Weights of a small mixture-of-experts language model, trained from scratch on English Wikipedia.
Size: width 128, vocabulary 1468, 34.5M parameters.
Below are experts of layer 3 (counted from 0) of a mixture-of-experts language model. Rows are named router (the router's row for the expert), up (a neuron's input weights, with its number), down (a neuron's output weights, with its number) and show model dimensions 64-127. Each number is 50 + 12 x the weight over its row's rms, rounded and kept within 0 to 99.
After each expert's rows: a language model's description of what the expert responds to. This comes from a sample of Wikipedia text that the model never trained on.

# expert 47
router:48 31 66 52 40 27 53 37 44 52 64 42 50 46 34 54 55 58 35 41 44 50 42 30 54 53 45 52 50 64 47 11 48 66 56 35 57 65 48 58 40 57 58 53 42 57 56 63 59 42 32 71 34 50 46 43 51 45 37 20 47 74 70 38
up0:71 40 56 36 48 54 42 62 60 40 68 35 50 47 81 47 53 31 42 60 55 47 44 70 45 53 54 37 58 48 26 49 39 53 22 37 54 53 34 56 64 52 73 44 42 46 27 59 27 43 68 59 44 65 54 55 30 58 40 57 53 42 65 71
down0:46 49 52 55 10 50 53 29 66 61 47 34 64 50 37 76 54 40 62 58 64 87 66 32 66 47 46 57 48 49 40 61 51 61 57 29 35 62 55 66 52 42 28 45 50 34 64 37 48 38 66 59 51 51 53 40 35 66 57 48 25 53 66 52
What it handles: Plural s, inner syllables

# expert 42
router:36 45 42 39 27 33 44 46 50 34 70 59 67 45 53 50 28 56 42 40 36 62 58 81 65 36 42 60 49 40 25 74 47 69 51 49 40 47 47 44 54 60 29 39 45 40 67 59 39 55 47 56 58 61 63 51 46 50 40 52 14 66 53 67
up1:31 49 30 58 31 50 63 85 24 58 40 72 53 46 47 54 46 73 44 41 59 53 30 24 43 45 53 46 59 40 47 71 60 63 44 27 56 43 39 72 45 32 46 49 51 69 45 49 42 64 45 62 53 43 53 62 34 53 58 61 56 46 67 12
down1:67 44 63 57 48 53 67 61 71 50 61 53 74 45 28 53 62 39 41 34 47 41 47 59 45 37 53 47 45 32 47 62 40 28 33 61 58 52 41 67 50 59 51 28 62 41 29 35 54 45 30 55 67 47 54 63 56 57 45 48 60 42 53 38
What it handles: Mid-word pieces after c, d, t

# expert 24
router:52 36 50 49 65 69 48 57 49 45 30 58 45 62 68 45 47 56 56 47 55 66 52 50 48 39 50 28 32 15 39 54 72 46 45 64 51 42 55 33 30 63 57 52 38 44 40 38 46 53 51 46 43 45 77 58 31 35 63 35 51 20 38 33
up11:20 54 57 60 51 57 48 62 54 54 43 57 65 22 72 42 51 43 30 42 57 46 42 67 40 55 58 51 62 59 59 34 46 45 43 50 64 43 34 47 51 53 54 48 35 44 27 46 45 49 47 68 71 64 31 60 58 39 50 41 51 45 45 53
down11:72 57 64 21 45 49 55 43 51 65 53 51 40 48 64 45 61 46 46 55 58 60 41 60 41 34 69 50 47 36 58 44 28 52 65 32 66 55 62 51 76 28 47 52 37 54 61 48 36 44 43 45 50 60 56 51 46 68 74 48 41 42 60 54
What it handles: Compound second parts

# expert 8
router:28 48 60 49 58 42 68 48 36 56 46 29 64 47 73 43 61 63 56 25 30 54 36 37 47 48 42 33 54 46 69 46 45 55 51 48 55 65 54 42 53 56 39 24 50 38 53 41 60 80 53 21 48 76 44 55 44 58 53 54 50 56 62 51
up46:41 33 39 54 52 44 45 39 73 70 50 54 58 46 52 46 25 70 55 36 60 41 49 57 59 63 43 44 36 32 45 68 32 43 36 59 39 44 51 53 42 31 51 30 62 69 58 54 45 21 33 62 27 65 45 56 48 45 50 50 49 34 55 42
down46:58 64 60 66 53 65 59 32 52 43 31 55 45 47 52 26 38 57 79 41 57 33 55 47 70 41 63 51 64 46 52 34 38 53 56 51 40 43 58 45 60 17 42 36 51 36 55 69 58 27 52 58 48 72 36 53 50 49 42 56 50 55 44 59
What it handles: M-words and m-pieces

# expert 20
router:52 35 61 44 45 37 52 66 73 35 62 68 40 36 31 50 61 53 59 42 56 30 51 42 61 45 42 71 62 66 36 48 62 64 56 45 42 47 68 57 63 57 32 51 62 55 62 45 48 53 62 58 37 44 55 51 58 62 40 65 45 57 56 55
up0:59 25 44 45 36 57 31 55 64 57 52 51 53 47 44 50 69 48 40 29 51 68 47 61 23 45 57 34 16 50 31 66 33 77 50 55 33 57 48 50 47 74 44 48 62 67 39 51 51 52 47 54 45 55 68 53 71 53 30 52 47 38 60 55
down0:67 46 48 57 45 36 44 35 44 39 49 53 60 48 42 50 21 54 43 72 56 48 42 68 51 53 65 57 58 58 54 53 70 49 54 48 34 39 32 62 53 54 48 42 63 39 45 37 67 59 65 21 56 44 71 48 52 49 27 44 80 36 52 52
What it handles: Capital vowel initials

# expert 28
router:54 43 69 73 64 51 55 44 49 38 37 39 34 29 63 53 42 61 44 50 61 43 26 56 45 32 47 55 58 63 40 67 33 42 61 48 69 44 40 27 55 40 62 63 57 49 61 53 34 32 57 38 43 75 51 38 39 62 38 32 36 83 51 48
up0:26 52 58 52 46 54 43 48 68 49 46 33 37 55 33 72 30 49 22 59 50 30 38 79 52 70 42 45 56 65 51 41 56 27 44 49 47 44 59 39 70 56 21 53 53 40 51 41 65 32 47 42 44 41 40 54 57 51 47 38 46 40 70 40
down0:51 36 56 67 61 62 55 52 77 62 49 52 41 43 59 51 43 49 43 40 52 48 24 59 24 74 42 66 35 60 40 31 26 27 53 50 38 53 45 56 46 54 50 47 61 52 44 53 52 64 36 60 53 43 38 61 49 41 27 31 54 59 57 51
What it handles: Prefix pieces ac/ob/pro

# expert 44
router:37 57 47 34 37 44 65 49 53 23 65 65 55 31 54 39 65 55 45 39 58 66 43 59 41 45 27 37 47 58 36 44 41 54 61 33 42 41 48 45 32 48 72 60 37 74 54 31 38 24 47 35 66 51 47 70 67 29 53 53 51 50 46 52
up5:40 50 51 55 36 35 72 56 75 56 51 50 52 32 44 49 69 39 37 68 81 56 63 43 48 43 37 40 58 51 51 57 77 38 44 62 37 53 52 46 63 61 58 40 26 49 37 77 49 43 52 58 70 57 63 48 46 64 43 62 60 36 47 63
down5:39 43 38 56 42 82 39 38 37 48 55 58 51 58 46 57 56 49 61 40 39 56 72 34 38 54 65 50 35 60 53 75 38 49 30 22 38 53 54 56 49 45 49 59 47 44 46 59 40 37 46 36 42 59 49 62 45 45 41 46 39 59 47 60
What it handles: Open parentheses, ordinals

# expert 16
router:65 64 33 50 59 60 43 29 25 61 54 65 54 60 49 50 39 64 48 42 32 51 73 66 59 63 41 68 50 53 47 54 71 52 61 50 32 45 51 55 54 45 32 54 46 33 41 38 67 40 68 58 60 39 47 45 66 61 64 42 37 48 47 69
up40:49 59 46 37 43 55 43 76 53 42 68 80 54 62 30 69 58 50 25 40 67 62 51 67 56 55 60 33 36 40 30 54 61 44 56 60 33 64 47 52 36 46 70 50 52 47 37 73 47 38 54 42 61 51 41 60 52 57 41 50 55 45 50 69
down40:53 54 63 55 69 49 72 50 56 34 48 56 52 43 44 42 66 53 64 38 55 47 55 64 49 59 45 74 49 40 47 41 41 53 60 71 65 45 65 52 40 36 63 44 66 42 57 35 66 56 46 44 22 28 29 33 44 54 50 42 40 46 40 50
What it handles: Word-end pieces, digits

# expert 57
router:35 54 62 41 32 63 69 46 79 45 63 56 45 61 47 30 45 53 48 53 67 70 60 55 51 42 39 52 48 61 67 80 48 41 18 30 19 51 59 56 66 37 41 59 65 55 65 46 68 46 44 40 57 50 57 59 47 43 58 53 53 49 47 49
up5:37 56 41 65 69 57 47 53 49 71 50 46 43 49 42 48 51 54 40 36 44 22 43 52 25 64 57 66 61 38 60 58 41 54 50 50 56 47 54 29 45 51 30 49 44 60 34 81 54 34 38 68 33 65 75 50 57 43 55 56 56 36 43 60
down5:54 39 42 54 40 33 23 47 63 58 51 37 37 41 74 52 56 33 47 60 62 47 36 35 32 50 59 41 48 54 51 35 48 66 57 55 59 75 63 52 42 28 29 52 56 49 60 51 33 43 07 67 57 54 31 51 43 56 66 64 50 59 56 59
What it handles: Letter g, Germanic names

# expert 34
router:66 57 50 37 57 58 34 41 59 53 34 46 41 41 59 59 20 34 58 72 66 38 48 33 39 42 53 62 39 50 39 54 31 40 45 53 41 83 34 46 65 52 35 70 66 67 57 47 55 39 30 47 51 66 33 30 47 44 56 52 51 52 82 27
up66:54 29 63 55 47 26 44 35 40 63 75 33 57 29 52 43 53 54 51 42 52 64 64 66 61 55 51 46 29 50 55 32 47 62 67 42 52 24 43 42 44 53 52 65 23 39 46 25 44 60 63 50 59 55 43 54 46 45 61 60 35 29 57 37
down66:48 68 48 76 38 62 38 41 34 41 50 41 50 27 50 35 75 46 45 47 55 45 49 45 60 67 61 48 44 41 33 50 62 63 25 57 55 50 42 35 45 63 44 63 76 43 43 52 28 67 41 51 59 47 41 54 48 40 65 49 62 34 63 62
What it handles: Capital initials, Japanese names

# expert 29
router:67 33 45 36 54 28 43 48 40 56 63 35 54 48 45 49 30 60 64 18 47 51 41 22 63 43 36 50 45 50 37 49 48 67 49 53 36 56 48 47 45 33 63 70 42 66 63 67 37 61 49 53 48 46 79 57 35 41 37 43 55 38 68 57
up66:36 44 29 46 15 45 41 63 58 36 57 58 50 76 48 50 26 58 23 40 30 37 47 62 38 53 48 67 36 50 64 51 68 60 31 46 45 39 67 54 55 47 22 59 55 70 54 47 46 38 68 49 54 33 52 54 52 45 55 69 42 45 56 49
down66:43 54 48 40 54 55 52 49 80 46 51 46 52 41 63 68 46 33 48 37 62 54 19 58 42 48 55 41 52 55 37 47 31 50 25 56 65 56 49 60 41 59 41 42 58 40 44 55 48 58 42 64 71 55 43 17 64 33 68 62 41 43 62 53
What it handles: W, O, S onsets

# expert 6
router:34 50 53 34 66 44 36 49 58 59 27 46 43 61 63 54 64 81 47 32 40 36 53 38 27 32 41 55 44 59 49 60 43 28 68 52 56 59 59 45 53 55 30 31 59 41 56 56 36 59 65 51 40 50 34 51 51 57 46 61 65 72 39 33
up11:29 58 50 42 43 58 48 50 59 56 43 41 51 53 59 51 27 21 29 37 57 30 54 41 46 61 62 72 53 65 70 59 68 68 37 58 40 30 38 61 55 68 50 69 38 43 50 38 47 45 59 47 65 29 34 55 47 41 72 40 54 60 49 45
down11:15 51 41 32 48 37 67 54 36 31 33 38 58 28 57 37 55 52 68 56 31 55 52 40 36 48 30 33 48 50 51 41 41 60 48 22 48 20 38 41 40 37 46 50 29 56 59 49 51 54 45 58 66 56 55 50 39 49 33 44 52 65 54 49
What it handles: Paragraph breaks, om pieces

# expert 14
router:55 48 55 59 58 47 49 53 51 60 47 44 36 30 36 42 67 44 55 31 64 49 62 45 69 43 71 43 62 78 70 24 41 28 61 47 32 52 56 51 45 34 47 47 60 43 52 52 35 45 24 39 52 66 58 62 43 33 50 29 55 30 40 69
up50:44 57 24 58 29 57 45 61 49 47 54 28 58 48 54 47 57 54 37 55 51 32 70 50 44 55 38 41 64 39 49 42 65 56 37 50 57 41 65 36 70 59 58 55 35 58 52 35 57 45 57 53 34 58 49 73 53 59 55 68 37 43 46 43
down50:37 55 26 48 66 63 79 58 55 49 59 66 42 61 38 42 33 44 52 51 53 55 32 45 40 34 44 61 38 69 58 36 40 45 67 55 62 88 53 38 47 46 33 53 36 50 49 64 50 51 38 41 46 54 59 52 50 32 49 44 66 58 17 50
What it handles: R and Jr pieces

# expert 31
router:43 64 51 59 68 50 30 49 55 33 50 59 62 53 70 55 46 61 54 47 34 54 50 33 17 62 23 74 44 56 53 30 44 39 57 45 39 38 78 65 52 55 56 52 53 66 29 53 39 27 65 49 61 57 47 39 50 61 45 52 38 45 35 66
up40:53 56 59 51 54 56 51 57 63 42 57 53 61 61 65 59 52 49 25 44 50 65 28 49 63 34 40 52 60 19 38 55 46 64 48 54 39 78 26 56 58 49 20 54 57 30 65 50 44 70 71 42 43 76 66 46 54 62 57 48 35 59 56 49
down40:43 38 57 47 45 51 55 41 64 37 52 63 65 52 52 46 47 35 56 58 38 61 61 59 55 38 48 52 63 62 42 20 45 65 29 58 33 55 56 41 51 50 26 74 54 46 76 48 36 68 48 31 56 54 53 53 71 59 50 36 50 53 31 55
What it handles: us, an, un, digits

# expert 17
router:29 46 67 49 49 48 58 63 73 42 36 64 48 62 70 42 48 63 46 49 62 48 63 51 26 45 47 46 66 41 43 45 33 35 59 55 58 70 53 61 52 41 58 59 47 61 42 35 33 49 45 49 40 47 67 36 62 59 53 53 63 57 40 49
up0:66 54 51 64 51 67 38 73 34 77 54 65 34 74 45 62 39 52 40 54 43 34 57 44 34 62 42 42 48 44 29 49 38 60 33 41 56 64 60 63 51 49 30 66 60 60 45 43 32 37 69 51 41 44 40 58 38 53 35 46 56 41 32 48
down0:57 58 46 62 37 61 41 58 51 75 44 38 58 56 36 48 50 61 37 37 36 51 40 59 27 20 50 66 46 60 62 30 41 54 56 68 61 34 68 68 58 54 37 62 43 45 48 39 42 37 57 46 39 62 48 62 43 53 73 36 32 67 55 51
What it handles: M pieces, consonant onsets